python train.py --d_model=512 --d_shared_expert=0 --activation="swiglu" --moe_layers=[1, 2, 3, 4, 5, 6, 7, 8, 9, 10] --router_score="sigmoid" --normalize_top_k=false --balance_loss=0.00219 --norm="rmsnorm" --norm_eps=1e-06 --optimizer="soap_variant" --beta1=0.95 --train_tokens=515900000 --dataset="wikipedia_en"
Below are experts of layer 2 (counted from 0) of a mixture-of-experts language model. Rows are named gate (a neuron's input weights, with its number), up (a neuron's input weights, with its number) and show model dimensions 384-511. Each number is 128 + 24 x the weight over its row's rms, rounded and kept within 0 to 255. Numbers have three digits each.
Before each expert's rows: a language model's description of what the expert responds to. This comes from a sample of Wikipedia text that the model never trained on.

# expert 8
What it handles: Equals signs closing article titles and section headings, especially after a surname ending, such as Fukush-i =, Poalelung-i =.
gate0:110163115168143098131109118150110129180113162130162134141144168140116094122074122152118161078141147137118119104155169137121134149122101103113124121132175128100118147124097080078136132106162107140173125128156122129128115193122153125102120144128128138140144064177114138120110151126044132086138137115117115127141142120129144125124140085154104157102146105121123168158082126128134124089122
up0:164113112084162133117112177119103121127151108102162125136159132096124124162133137123160125139143122149164129119075113117120105113080121140178147085142130114151185128097149139112140120120112049106120153171143144109104123089154130146092126159127145140139091106168119102158145143099129133097115135067143079182175083124077125132076141129120173115129123191139082118107127090131130105105105
gate1:123116137152140101126142205068140076125088140087117137114170135123098128144098145151118142106197099141130151110156082159140133128104105111112141137124159157113170099136138127121085150127154160116159086138152126066118147144150111152099116113108136119094157105154166133126071136097114132115140137085158089123129154120109117120091145145126134134138120184125161123121147149117089130164143
up1:131104123144138137121111138161124154133104193134147137135125123138079135109166103177152111136101118121097144123142098128165122143136118110105167128125163116117138118134190168081165119136119152110136099116127131109195118111136154153154173113111124147145123156134144170116114128149134164118142078153114109142094145125137125154122094144177129155160127095129103123119151124165120160119138
gate2:086152143118097133152131122161117138097132129127115127141095154112102100103115103119179084141115166147121121112128127098131131135145127136120096100161113134119135140099130124149128147111155126107102148166066155137063147090136098082124100127140136119164120128104127111087127125151150144119138121105125138144134139138135146116142165138135145111071118131148131145124133104144121138137147
up2:146187180116082107122150158085140147099178154131147122102126099140103119122111141116130146138098143150140114130117137101113168116071124131137094131129115157119141168127112135131121147123140100155134128108134117181136166099091100165157149181154108151142162131126124085095176131105134094141111120182125137086161129161123124166138137097099152166137130179105130129086156097093111130139127
gate3:132131113120117157150134118119099163095162137098142130164100107109118159113106131148133128120118105159143090129114081109110128078061180139130090109139158138106134092111123146106136097110143108135171152146117160112129083119140165112153166130092086110168113133128164138144098112142093152094105100148120124124115175127123113135121130091107154148133145125135107146149121106142111102135111
up3:118124143122108045158141151125131136135086144076133157102137127121140115103135118101128106110154171114112141156119133129143173163147111128107119178089133113114140131119135123166098090122146124129165090113115123133153111114116123149151153180089115125074147112097154115128158158104125124180114083141145129138114113095147134118140129133114123139102130144132103129136152105149114109122163
gate4:135128148097140088098117158133107054146118073152132106115117082150150141153136087085159121118149142124134147066056128143123115146107139163131103160081127150132143124122109117108154128108141149120141130152114141114121108151142107094144139126112150132130060101080106138136096137141108154103149098131129099132085114115146155133137188111139132121164136159166123133099134139144137137124123
up4:162114130120151123117097108143187149072103143197163143128125102146154107096159123137121097088112136121132083157089160141135108115133095136130080124134134129102098162063153148103134163166129156106125120139135131140167112162105155119107107133153084139106118113126098170132185141110163122108146149121131213139131140131090127116138134128134115130104189126099142121111155099094134106170159
gate5:097105113148098172105084089095134114168177129134135128132149124127157147151095102112126137117147179137129146097113097100132116164137126138121146090129149132095127128129112174111112132110138141107128156151143083100127150105159136131053091156164122186132145138130112144146127109141136123135130151138126127110122115126129114146110084145171128132097134101082164094100060151141146102139116
up5:076105115145104102106133113108100115074123119130158123052166146135101151156136129137072092156160139133127153154097100179139157193106132121110161107107117172128128139119126130115129150122083109137132127110121097104120127146094149102109116103106164141168129146112088068109108108088150143128140119124109151122094149149148115143098103120149136070162114128063114126138093126151133101122170

# expert 9
What it handles: Endings of place names and words, dashes in year ranges, and words after of or the, such as Brist-ol, Cardiov-asc-ular, 1968–1970.
gate0:146122144110135103129124149114124111144121117134119129140111091136141130148118152096134155118127122137161145105119147193129150100113104115169121092154168158171128116143117084103122120105131136149114129120054129092137158170143143108122172149133138106149167134118119112128123131116064125099141160129155131112100191143133128139099131130120081144145163110109137159130128143108135109105157
up0:114102157118111115086142121120120143118091117103148125098136170125130140065136127133182133127129163093096148154078142100109167124134152137102117141117148134127081142093136122109149125104112101093133134157172173158129152103092116150131107143106142110162150130160191143086135093112140124137104110116116169153125127127114118125117135138092148124123085121132086093166122143142148145149087
gate1:121088148128116107131151109130125137159129112063124109130184144129074152140133134108114120130124161170153126140136116129158102135135114145151128091108112153127114094087106141191128106120152110084118102162126157149132095168116108185176095141132070105129138089137109154159139100126123156128113114158125161178134130160149107147124167194117125125114153067130112131128140095137148093152106
up1:131128161118136105140116133108182140151137093088152122121111162130069100131157123129154147170151125102159133095099178147128133088136117154125140113104118169112138169170126085130109095124092104097100147148140111070112104139161127151151133145119094100122146134133141169130154122135139094128119154118095121164113103129117136116199097139128173127133141134128123165168147161092126116139084
gate2:103142113140122152096168106131143162151164097179137111123095103109110156117118126146126111136178138116135122127128166092150154147159126097115114142110124144095148117140145138130132160112096122106140166070092156171127130116089151132152098109100105126127156109139157118130152137126128165136163085136140126113139111092160128175121108099150152105127145125101169121103077135195112133169103
up2:127139099185135080137180149131118133123148152104131118144112120147132133125115126141146168117180125141151136141113121120109127139101147166093136081164161097159120122143118138149108128123120100141115094144146127123054089133113115113095120134156147112154132124152130161178119145101068121074156154148108134151136093123150134143119150130103130092122175113153127228105157126126125129139142
gate3:190173136109176186110116162166156113091118147123147104138118147155101148126144163119168112158138125152115119113095134144152076128143102086118171115077125118106077154090111166135157111106102175124153117121141116106110121105140110111156160129117174153102132112135104159077116104160069099129130111122153121109183123141132125124148094123145157118138093155109113147122078141173123157117145
up3:174118090096155183144110154168127099177133129119120111157094132124121156142089128121098106167156134169148090107143096125127131130128115146125103102158111159161099149136107172133115156144142105103140102175136179186116111159128115091068128099091110073074077168121133165084090129166099118122144117149143135083134115122149140119103145141111135126101122132128140158167097105189118131104168
gate4:085113121119137125112123132090121130131129112125109109168135133112145145150122142113113135116134131095101131154130134164110123139144107115137143129148131103095132144126169136176143077112159133114105133159132113115128123113159073141114058116105096143122132086096178152115123127090146131118124099124105123144107135157112072099132113137097131171126130106117122142116160147139116102093142
up4:125134132114158154161118130134134151099130126157125125139118123080137115118128112158103150065136189101138130121139138148087129156099153108117119141156128135164132142170153121170150132141111115100112115125086138123114142125134128101163109135120161183181132120114122154122171138158096152191115143137143123149151129144147163090147186147131100100132125115105095085089162152119156139126134
gate5:132157100166148100062155089105165166172080135146102149137107127129126136160125138120095101137095137154115121136155100123119122132121127163090110116130143127177114128094156119159118166177133135083116119160138093157104162123137108122139116129133104137128125111141138137086135110103137139102122140156161157189128160109122149120115142145124117093110131077140108107160117166108141122119097
up5:122127154108142114121133131124097097092130134126143130135100164138121124142160136151133170146142128112104098088121102106146111050108094149113127139122114156084137120118145113128105118130110143081123137115085061094128110096117144139133146080117147129122130109117144117108138165112112106129122159144143089111176108149124125097111116107108142150121119141148166135075126123146125156124136

# expert 11
What it handles: Middle pieces of foreign and English surnames and places in prose and tables, such as Bra-ș-ov, R-onst-adt, Cass-ington.
gate0:169115112149123126125156152106147162085107123161105102145110140110130157119098096124141045179130117103164084108149097152107088082124140130132157080105114127068130102123198129144159124143116128133158119137140156116095098157146163081141103135136137120067159138110116087136146144139130142142138104097132109111105147130118152087131169135146169167138151143111134140142104115165112136104122
up0:115105157134133162131163136151106134149121126172154134125153129099148137129123166121106152098141123150117072173077077120172124119092104137179151095063110114114112080133123132146128096108102113143130135181143134103156113178128136096054134113107109123103165115164157112123106123126133114067145138093113136111115168127102096128104097120141108129121124110106176113098121118062117135119126
gate1:170121158134137128176110077100114080118086106133090086133149189106112118128127120128123159095158131112124139114127119156118147097117091150108100121122149111102124167128183137147108125154106126113150137133129167133114132146111137183138129107202134132093087137172131123176102122118163154137134118144119117150097091097113166143157119118160113143115119178133108124086117085123166153096112
up1:156091151161194093079123117104145155109093112098133129116146122152128118143183155159059113164111161127138126136147126151159129124178134120107138139105120109159128146155146160133131125118134156114129131120188131104103121104105122132162131080129147138156126132121113107132167152149181134135110119109153108087178112138118157132132103110128152150163123139122154141146149175090169123170148
gate2:144134141148142123109115135112205128158119100130150108144116107102134129123111131086100148148091157118131148151113180117107139164122171128151124145096142137139104115131095112153141183145128097119150124115136126119082158174132108142142141077119133114115096108109122116104127118115148105129124104148117117112138118122117139086106122192132117115120106127111122144127146112122130135110116
up2:143130137145132141152133067166125186099124147145119149099106137132115166110119136168066147153141130158115155119160140145105114130119097098123153148152118115093090095147129102120115130149138126096142130142142126169117163153133147125120142111158136148062118083160156132142168117159172144113112153113145118108147116104130120156140115140127132127139120135140124166132100127172159102148105
gate3:090123088159099155122128144206137096156099144103134146092121105110192106137128133134158116109122134112149136128116126145218118146115121143146162127143102127135135108130114157135137110159123137124120125121138123148124122129116151115115133133141133118153127177155139155121091159101127113151123156080142124110139073086128138135121153069073147123163132131106089144131156115147097113103111
up3:137164131084143141145135145111107110121098181187155117164132168114136121135185131137144169133125134124097073147094140124106118094161125130111136100105128092096086141122156080115118112134103106138104094127091129111115146104163122087155113139133126146125108174145158090112119171103120106105162146151114138105149121157138098131131137187103095126125112110079081113129117124139129120174128
gate4:081136103150139116116139102129165151083148135074133144109095120126129152147140119087187128104136137139136153110123137132122146104144180146121112132155136119085139096077117188130142154150178094101144134187136165129144125157103133100094080163113163149123129211147149115143118161108156145107132121113102108119113145100110126108111139093128138114147134124120143111136147109108136169131116
up4:171129123100143128144134136134103140141092146074144128111128184147104132145194133153134115104147121134106147131117124124125066125109118170136113117104096118099128097131125162138124131125121052109161161126141120120160125137162104157153082117139131173090153110165110098166090125144135121110148178084128152157108091125112133119096103148120124115123135139135156091158180077076144159144129
gate5:125140175141138144145109149142146143118115136140128133097143102120123152159129117108138075130109169120142131104147188109148123136112123082177114148111091143099122165124149126159132114150120126113161127118130112138138192151099132110148109137090135111129151140076131136126112126106156119121097110099112153121159140124133082097118089106121108137126158155103119118121088164155081147134123
up5:147147105052141145112156127115127167107076097142125114105150130124120106112112131130134143088137082130111126124143126119114137122117118142145098140142096107145153184140138169071115121065132134137152108106117145152110066142120137118111138114127110167149145125101120172111109156086120130143166139137107141113092127106108090153118126134109103150108074089155126141139157150127128143123107

# expert 6
What it handles: Table pipe separators and line breaks after section headings, plus opening pieces of names, such as R-aqu-el, Car-ha, T-ennis.
gate0:113132126128180150084119139143135154097138136144154099141177091137120104132130138121136143147097132131165135124128091115137122174145149103178137121109120131164113142121120118095136120112101128114158159136088145089121091119148135129159102068136138197132140128162168157114113083172121172126143178124119135148171140144133186161161160160158126153128111109101134109046143131121134084097151
up0:107109116098124109129102147128084175107128093136100139111128158107115134111070128120139131146126117131126144127140108147129149168126120103132132089159097129150134112104161092113132143135172156156129161148171120138137139124156143146113151133133078140095080128110145123136140112159142149145100124111100158100146142122154087141094127071079161088147066132161090122101136095153065100149107
gate1:110106178173096160113121145131100121134117139111142155166094159141137179111118100118088108101186134136144122150163074136136120121104105199136160125119115106147148108108149103144117123126145135182162160134096116121176102166115116128117112144114126115102094111077107122116150115108098118125152142133120130141120096152129129168149131120150140097114125109134179129122104149089123110140117
up1:121120108137097127105089122103116088137125112157135125111144147133128045120126157168120169100155130126131141122119088115154128128141140155119093102137118155125139119099178165076108144134099163123134138108114164142137120129087128147080129125132184131155130141116125071130120098145111145131120126141171104132112115149160114099127103147134133118164110145145124150120111116130117151102157
gate2:118139122136129122133108094175074132144151175155108130079126096116145135099149135129117143100115132096170151106139110162183151126111132105148086112171164128160150143129176164134159099107104085091099119096121118105120169160134159149107113138112153185102097114138159122141123155146080139138152111118067128095112129159122141111155163147131131117140106139121122111138155108119122111142161
up2:118129134106148124124124105101088129116105111142155128103154121105124129131145120150137183101167145110130150143113148141127117130137117099147178119122140123147126075133113093121099134104130085122089138134125144126106168131128124099142145138161117132107175124139113101115129157137133147100114164165128124130099112149160083161098174094115095170116118155139120093100143118122110115163132
gate3:087128122124106144104106132166097133148085148148138093140174108113148129151152107132163094152113100131150139133137122148140115150108117148145096112135120124128113128124150158140138160143135112133103133122139075161118113129103096105142130093111132143112164113139093120103132119161102120136133077124148122119134128114138131077133098124134127155139130151123154143098142105134159153089138
up3:114139121132167126150124136152119132139147106173135082106120150126137115156096115110130090091112140155131118099115116130151115076137153125161117112110145162146121149125112134103093137141129137156167128132125135163128149082124153096063131146083120136178115206146070103132119139111148119130114141121124129164090133124105133114141167157122171139114143120168133106117125139125108124126132
gate4:118097139113152163089125137195148132143172135135118093148081142139165151087152130137149132120136104127106141104136114062127176135113113103095161131121164125141190171117115148150146134118119158131164099062127150148123119155153131089120167155133116153139128139139111110163126162063092156135151183138149123159131130160123133120141130128153120098103115159138107161127110113154121125131104
up4:146107156135150157109166170113129172135143104095121153114093126108117148105106071114131155118125128138142122103121105118093128147151103113192133130108135126149148138125157099128130113126103115114126156123191122145132137126137128150124119085097114144142135139067114118138108137112129092100145153165129109074128143134117112151117137125121117096112156154085151113114129154119141126077093
gate5:139152152101127115111113105108181138118152119144080165149129181146106076140128139131146144139105121155092116110156174149108107100130185117164115120113120135131096121114127159124119103104120148132142112124104140127153114118088128109180120137085085140138144129122152113144116150135147142139166068167142109145142116096132144133134135157109081088136096112109140137150106126123164104113143
up5:157132142148129168146140108127137122127075114110146108129121124119069106142149148145119134113150145130090155171110135153143102114167104126092092162164107125120138155122101143116126117128138155162158130165097116149115138165160152142135095110116083124105043143084117100157083143134177126130169121152129162103091128138165121125127132127125132103140099094110151090122123151139100116118160

# expert 4
What it handles: Short lowercase pieces right after a capital letter starting a name or word, such as T-iff-any, T-anc-red, M-ong-oose.
gate0:110089161112146091111137130108131131126099104091064131111160129115139112119135145109131130141138141122096141136137189126163103146144123138126155125135099168149146145117118111150150136141130131121136094165116160156096102132112082149188175091084097124118121139088118100140128158115128178127137122119162121143132115104116098097077138134110124091114121172134162115107071079132157096138119
up0:129171101103144125180127166107112061069147113122114149176134168120164107151109156105145129141143167090135105066128099123151087136128152115112153091117104115147113174106124108090114116151112108131154117185149140116124127097119152094149112108113087096147125156147110117136119092121133160147152162124171161143151122089138136164091173137143127085152103135102103113106117115151134131150147
gate1:098138138110131161137127138116123121051133133091130116104088124082103148134149140101129131136149134159118132091156135144191154111172137123148116137101150098119154180144147146134134127107104119133124127113165151117135165147130139130135138133120087094126165146103096150084111119155116130124120133139132124147168111093123130124190091084149130080103136106104116119112136130093138142121097
up1:132156176159170175137154124156127167125135170127117102120111122147126124111119161090151160149157130136126136180118126122135111100100077094137116135069122133139119116147127155203165099161140131131116163139138126144117135113141121139137111116179162168118132129160124103129117134137099151097129169089140124119147108129103087115131087164135111131070141160107128116128111108160156146135115
gate2:106105120160148122114159133097148083154122124144093152159115185126114121179172098169145124151102133134141164107137161113146114095073137159142130143166141151120138109090118105114129168155096174116135130157175120150165130106137113108148075169088117129117119175117149142110121131149145130124131111111142071133125131111087114090114126130139088123147125131115136167127117127095117115115132
up2:145132137112092099111130132126139171125155121099130128116140096176125079133127163136109121158132104139090142096090141147098153112149137065151101102105113133140124151128127165174131086106129153132097141077100138146111132148129126120151133147147155132174139140109117094147184126128127088137127159163103157136156123147177117130082156160098192131135128086110120118079109192152118146116133
gate3:145137118144135161146108145140159126140127137122136114133101186122118093125125180149209141156116102179172119152131149139132133133137148186149111138101127126169153147149119119141115146141135103122126156150138109114114102116168115113124108118138122134135144166120174137055111186095147105090095143093084152121187132123101147109104124122102075133133142133129183113164116144106153148145177
up3:098151126063107174095125159098119061091116132157121153146176096131148125150101154100117127121151126107110135100133099142135103113139140124139134157121155138112120131127126186124098142159128101122101114160123125134139132133138137102120151128144100129158148107160102117184156155157133154130095164118159098147108137129153173145167123189105133125124165108099083154121131132163142173105105
gate4:103122093130070119098134109097138080131145152102156155103113125148137101109134125151095118118159144127116140097118135138126120139098121162088147117155146122107122094134149168146081123120157178118148170178092113086139128167077092162150108145118083106127107088123115148087167129150143170126129131123164134141149110113149098117132131110122111132125124130110171201075097112117088132101133
up4:135155089105112112102150080119139113138147137137109136134141179131096108140133145109119119152149150137130138100124128129126155141145111165122134102125122092070159128092102134117115168150111100114148052154127103111152126119104150136106119138131061135096089171137127112113177115148144101093102160183112134121102147167125079130105129137118060145143098112150113136113151135153168148082155
gate5:112122169126104099142120134133144139155153119115113125155155132097080139097179147067093164168089147108101123130149155151122135131161146176152116142120154159154118131110126085123148155096113137129109107099139100140126112101150143127134136139136147112128135128129130104117086132097119106147110151118149113115131115182121122185145109133147144156147101129151132104115096127132138128129141
up5:083113114141134157145101126143149124105101098104171102087136093074096139132141119142138128116183089162090172155115113132139122096085145174199171109103131117140136141156143104148104122125155130142099119101130144118168126160149153122118124111108091094136101132122130103140129155101105121118125156127166128091101128116146095112110138137124124143120123152130157122110111120136136123129159

# expert 7
What it handles: Years and closing brackets in dated lists and infobox fields, plus mid pieces of names, such as 1911, 1903), Av-ro, R-amb-ha.
gate0:140082118114120126091139115126105154117148139126110139124093143116116169149133123130156161188167122134088135110144125126152090109146074153154143133100112104104178119144140092089129165098135141138129088141124135146137102155146133146123098138079123155133131133119113145110148174125093097118133124119104200124100125174149084136134151139103082065119117160072142111103105138123076122106181
up0:136161143125115142095122142159135141149153141133106125146092154155117087158105169175142156147133139127096139106128148122154151126120124117130150183091142113123132120107065137106149129139117083134127126173126117137153138149089116123082144084143135135086100133143149127089175105127095117158123137127139116116140145115117136115176117137126124147113140105154176106125093097121104125130170
gate1:116110104151135139090117094115074087058149131153134130167103101116152168154144119112119148157126135132099158129152171137124183140147114115120117114129147144118154105075080166116147144136123116105155150093125132128108156099133123120138130114166163158108165140197154160144147126114159150156091158131153111156104142148139130116142095122137112125120097129154108110161132138117142144156128
up1:125103146105133126156112137167133134141089128126084176130141104137108117154132138101140173120133137140089123090131175175134139150157186141141144106093137130099074124162113098139111074087113143128152129130088148108146109098102088110110091131168125149103089116121117132105094118163098103149116079120131166112119109127143108169137153147150122104134117131123097115143158129048117126134085
gate2:118151139147165155101123097123168133116120124068117146084140130160097127129160164102143093147141162157131099118138116146103146150124167107110137135114113090126168151152089130094111120153150141152125137122111143108110099151142151122176121145126131149106118114106107169153123111137125147137146136132157114126134144126096132092110106162140080131180148111176145106101104124111159138094137
up2:128124152084109159156090145116097107126081130140086140132120147140118108108120137141130138149098109132088163112141133107138094098145169145092125179136169104087125120153152115104144137131061100128102113098160144149163143139161117078116130118143157096136131099118118131159085148064110100132106153117120062129127148108116117124139149115074113181116093124157174141133103108174117132140100
gate3:145147119105109103133147104141110160111137161177101109146072135157165110152179088173170145067172116133168136126124117133127124127067107096130084113187132130126117146106134167117149121144158157086108150133162141113107149159126080132092113145116108120136133155164156163079124121111138108122133124141128144102128161128145085145176104133144090114093146106120148140128196104167141094131124
up3:132150145124134114132123098116157147114131125094170158155140127120150123170129147129158106130105151123126110170083134124156123105132122131126118098136103070103143134096095162147094180157137128112135107139139155109152083153115120137105103126155108140127103119164118134072191120125088121160112089146132124166134115158159118123128147143152115126094146140101127133134080103171159094115131
gate4:150150126098132117139115120128167198150111117135146122123125124123122124110148097140196143129159150116153127119120151113183098156147159116147085143118123108122132128133146151095106112083093130147151129137119073051105133137160156096128098076135126135123136152114119115110057150145147100122141155127134165119128094098114144147117110116163177107139145150141117120166159160108162110156097
up4:109110124122133063111149140094124157142124131105100151156169095113144061176161118188121135121096109159162138114113119143142149144142130183165173140158085147148134119104141069137141151130117099134095121086148141114150149087164136139120141131156108164099133143141135164102135110139120089133101154117145134096092117101097109150164112131146170126123176145154124127092090173120154138154145
gate5:153136138125141111160112119132145105099134129164091152131085142143100160121030119141087150098120147090090108142126155103138116118097083129127128143137153123138067144144136104123091131139138141184127122108140123206132121136149111118152125156145080129127169108138158177129176121158138095141140133154129148127143126164127126126126142133135162129135100115132143149161147110135139132145123
up5:105120125153172084143152115117109131109107136093156116089134148136114173139103105132113125129136150181143179101141118111109173070169102149126111102161152120143136098114170095161090113081142131131122131177075125121132094117135181116152155078135119114098140129102153101146108141106109130111096128128131111155152127153135151111121172138149110179127099124122129169120086171127147104103111

# expert 3
What it handles: Column separators and line breaks in tables and lists, plus second pieces of Indian and other names, such as Pr-ab-hakar, MC5.
gate0:096173168147114147122086138181164102168139128150140149170145131159135136150131135155131103189140139113085139091111113111139115120150141121139143121117125172114065139115116080083142140116180153098106148122148155159145144119149115086133137143091106119143140098144120086158129093122121114151106083103158087134121133141156136107174129109157130134120152133150108163123146111125148101144093
up0:148126106126132080089108147097150139130144107152172139083147173127136084096126162181089097111129147143104150103117151124086120107119153129130140134129134126138112122122146136127143164113119155121106093137155130086103157113115116090129098125124116133157123126136102123118141147126154094168110121094122102148147117156138137105146095127138139105163152122167118091093140142075140088100083
gate1:136141153117104102109130090099140120145095153146111089112097144141113108096104155079153150162151112154152146094106150160162128134142105122109178125122137106142142129117132084155144116100161128127182145121127118164114132088142150155126157178109149180147122119160122126135152123121094180102120145147150111099121139091085141126131180147138115171155154158097125131125146100113155172122084
up1:115160109168159103114123124146101097108113140158127145149132128137130116189093128144151095138138117110095121079144124129156116141098151114142139125086181157120133142107075178123082147121137087100078128102157174101158101129107111141115133116162115143143156143088139118124128153127127068106103174132161135154124183128174114158102119148104111135122134153115119159067103141149179141106177
gate2:146123148089111169173161122159108180141152066144087106094122136145149142134192135100123123119135155142121177125132125102136125122132065108181116135109100126110102147122115153136107117122121147147100130108110131096116149129111107070113107156130096126133149149100091164157106135131128129083107070111150138164115146142136136117116173120108149160148134131101142131141130157164124124147154
up2:128088127107120098129155130173129114102110140184110114153154114126113154147142086137064136101134095117133110133137150090119116137140110142104137131119118115115147166153144091153140170108137153188150132120134156118117142156174103109110131108129133165124116116165091173181116111136132164089123163138178136109126125143119109135086134148112135151116130138116181084125124117113135147059179
gate3:126137099134140093132088136133145128141140133095104143147099147121115126108145175131103142152124141110189124088118103123134109121138135131082100138102084147134117144089076104111144083158164149088095097134173140099137102144153112107124171134145162181117146118167121113132108132119144164095066116117114140110128084143155157088085139137136112109148118129133164147137168130131126110129147
up3:111099123152107126149126100101107107098154134151144145110131111145144112135129127127141152128127119101160110115124131148112154137156127113122117125152111144143110128129142127108097126133126099139115128122121143096117147180111134157163119152157105106093144118104139098141169119101135129157096167142144150127124155155128154182112063147134117108132114147115143135143127136194107163116145
gate4:132164127129105175094095126087133155125128120076103130171133108146100120095094120156121113175143099160154111145111124135133121157132155148159126136130146159133146116166088141120119139105130160126137107127129136140092117184123110163123128095165119171125158146132112113153147160159145114094130118111153108126095163146101138128135156134138145134122110092156113088112105139126067126133150
up4:127087111127109118129129135167137159119122146118114156113133159114134115125129140146140115129161163111127074096127109102142126089120135178110111112098114099086137114145143160141112125085134085140134144118118115138091107148136137120155125098092156148146139129096141135121105116137105140148150148152132139101164164169153101153143133092099157138142171129156134134146114114160147160097135
gate5:138088075109104104113132107129124131098117115137169100162128147139120125093105140179117132115102138167159168121139140163156139157098100146134109132139151132122117099114147165128148162114129169125131123086078119101146088148190144151099144162096114179144165121133163120115148129111091149126114089092143145180112146169133129141141131163138115091139171140131128145121160102098115076135128
up5:105137146154129124109115139115112113128114152177144177152091121108118111140112096151149113091133149150136156186110125087142135128102070143079090124131150132107113095163106129111168141145120110128134115138055069134110185164155122132128121119141099117134140120122139113129110153169162123106105124111055156157145122143135152103122134120165166093164095097154129130173142162093145121086130

# expert 5
What it handles: Single digits and decimal points in sports and results tables, plus pieces of foreign names, such as 3–2, 1.85 m, Nil-ü-fer.
gate0:113128147153097158108120131137107091141132115111117117159117134125104115143121155111149123110120134125165128185103165133132086091203125107153140109116127119124092127135131122126138127121107126105178153193131096136091128192142143107135121091106135123130136128124111144170110102142141135117141106145109080123141142110124127095127157138142110116158120087115148114138146128151080162116076
up0:156178185125127139119115132105151145158111127096149154138127120138143096141123138113171139147123109139130142123109165138098129115099096086170113128133151131133123128177082124160101116093094173154098151133139164142115139146136139135101114125121131108084095138100150138124124130099119162141178107160113163113118154132133086162107145129078162138132113131099113136156140131125128108043129
gate1:126145129123140144143139126147136158180193123132154146106144114146122111138176183148129112135152120099095117169084121109081158121150126130140140155131091146125093131129124162104106124096139109110112130135137098131085162089131082124143163108163122138095165126147120139096130131125113109124103058110171123123122135094143109145144152101115101140177123096094116142138152145129143122183133
up1:130151114125083112133128149147209134115161079128134104131136134153144103151158147130110168110170132142114111115159156119156132092123113136114109139130143142154125163132145135099116139114139089146188127145120132132134136150150122120116094154128130153119159127169114146172137109103141168180102146124119106104153167112150134115136117141129180125128071128165076135126134146118126096168111
gate2:084087124118113109117139166182106127095151123144131056131155150107115126126127149172148112109147132105115093157139157099127126109119160151167154181111084130192101145158135139172113085152136146118105145094149171121126123120162119151153122129128115129103117195158128156142177102122159135101129140131118136101153099111140121120090130122082086168134137142106177153156124107135169121138141
up2:115078123119110153106127151092150152111097102129124134129128146126125129140155119096148125123109104127134090134133067149128145135127143156118141127126129141077092128129120108126139107075154136130143101097112156137137132158103130072082132151102141112112150137126168087106130130096132140144121094141146122123155151125142138132211134155167146143100108127141147140149128158112084158129113
gate3:130108098133115092126149153108166114118141146122130128116122153107146150097131146081116125125137133133146148156120123106129085108154121138104155127141113167128157159130120153125110122119154134106130129105163163079119145106094145105165139178105086103197144130108136140140112140093120133110124133111122123144119146168116136120164168117166145163129126171116100139093118069132143107101106
up3:155120104116165115159127144095152121112075104090162101121128128097143127187104095065135078101078132134177140133102127135121132085079122125084135148107135132153138093124110122106111142148164113128109148120131196109055124123114111091138149132096139104072096146164115160136189129136102171115103065168141116087128117150124154141133122145151121128103140124189151096132104125108120094114136
gate4:118111088090137137105116119132133110090113145143192170141179121161120100130106155173138147088131131147113130105119151110157118134092106141127114137089132093106152144150173131109134093129157135118084118089107147147115095107114160118172130140167111128130130103150093152137146101112102101176108122099135107080165138111147135131116172174089105133100120119115148094109120151118128112100105
up4:099156161158081126129125131137155189143112105137150115081132113173114118126133143125111120098121160137149137064102141117151148131140127146151123094177134129157091110113135153082155096133085166163135109108108108151090117121146179139136160168140138162126134094130125134094085107090168100119110152121142100098167112117151136085133079126112163099139149120166124115138088150105179145129115
gate5:100120107101136136118121156141120132099124113156155125105153156135105130126125107088152106150109156134115151120127146112132153122122153114121126136145131108143135169122114112167142098151094139104148092116123192122103123102126130146156098105151129117117134143127139114161162100124113098113083065134133125159131126107121130103152139128101097137145079107088123138124124146131087165124097
up5:115097111124117163127083139126127145129138131128131081145098152140159129114138109130083170133131149143146127124188107116152147167128056104165131104098156131118125179136106099115165133142113110168126156153147152148120204146123083106162144174130130146117143133124105147119127146124178123123141126126096139157119117147101138107142124122083130139134111123135111107152158112102122076160149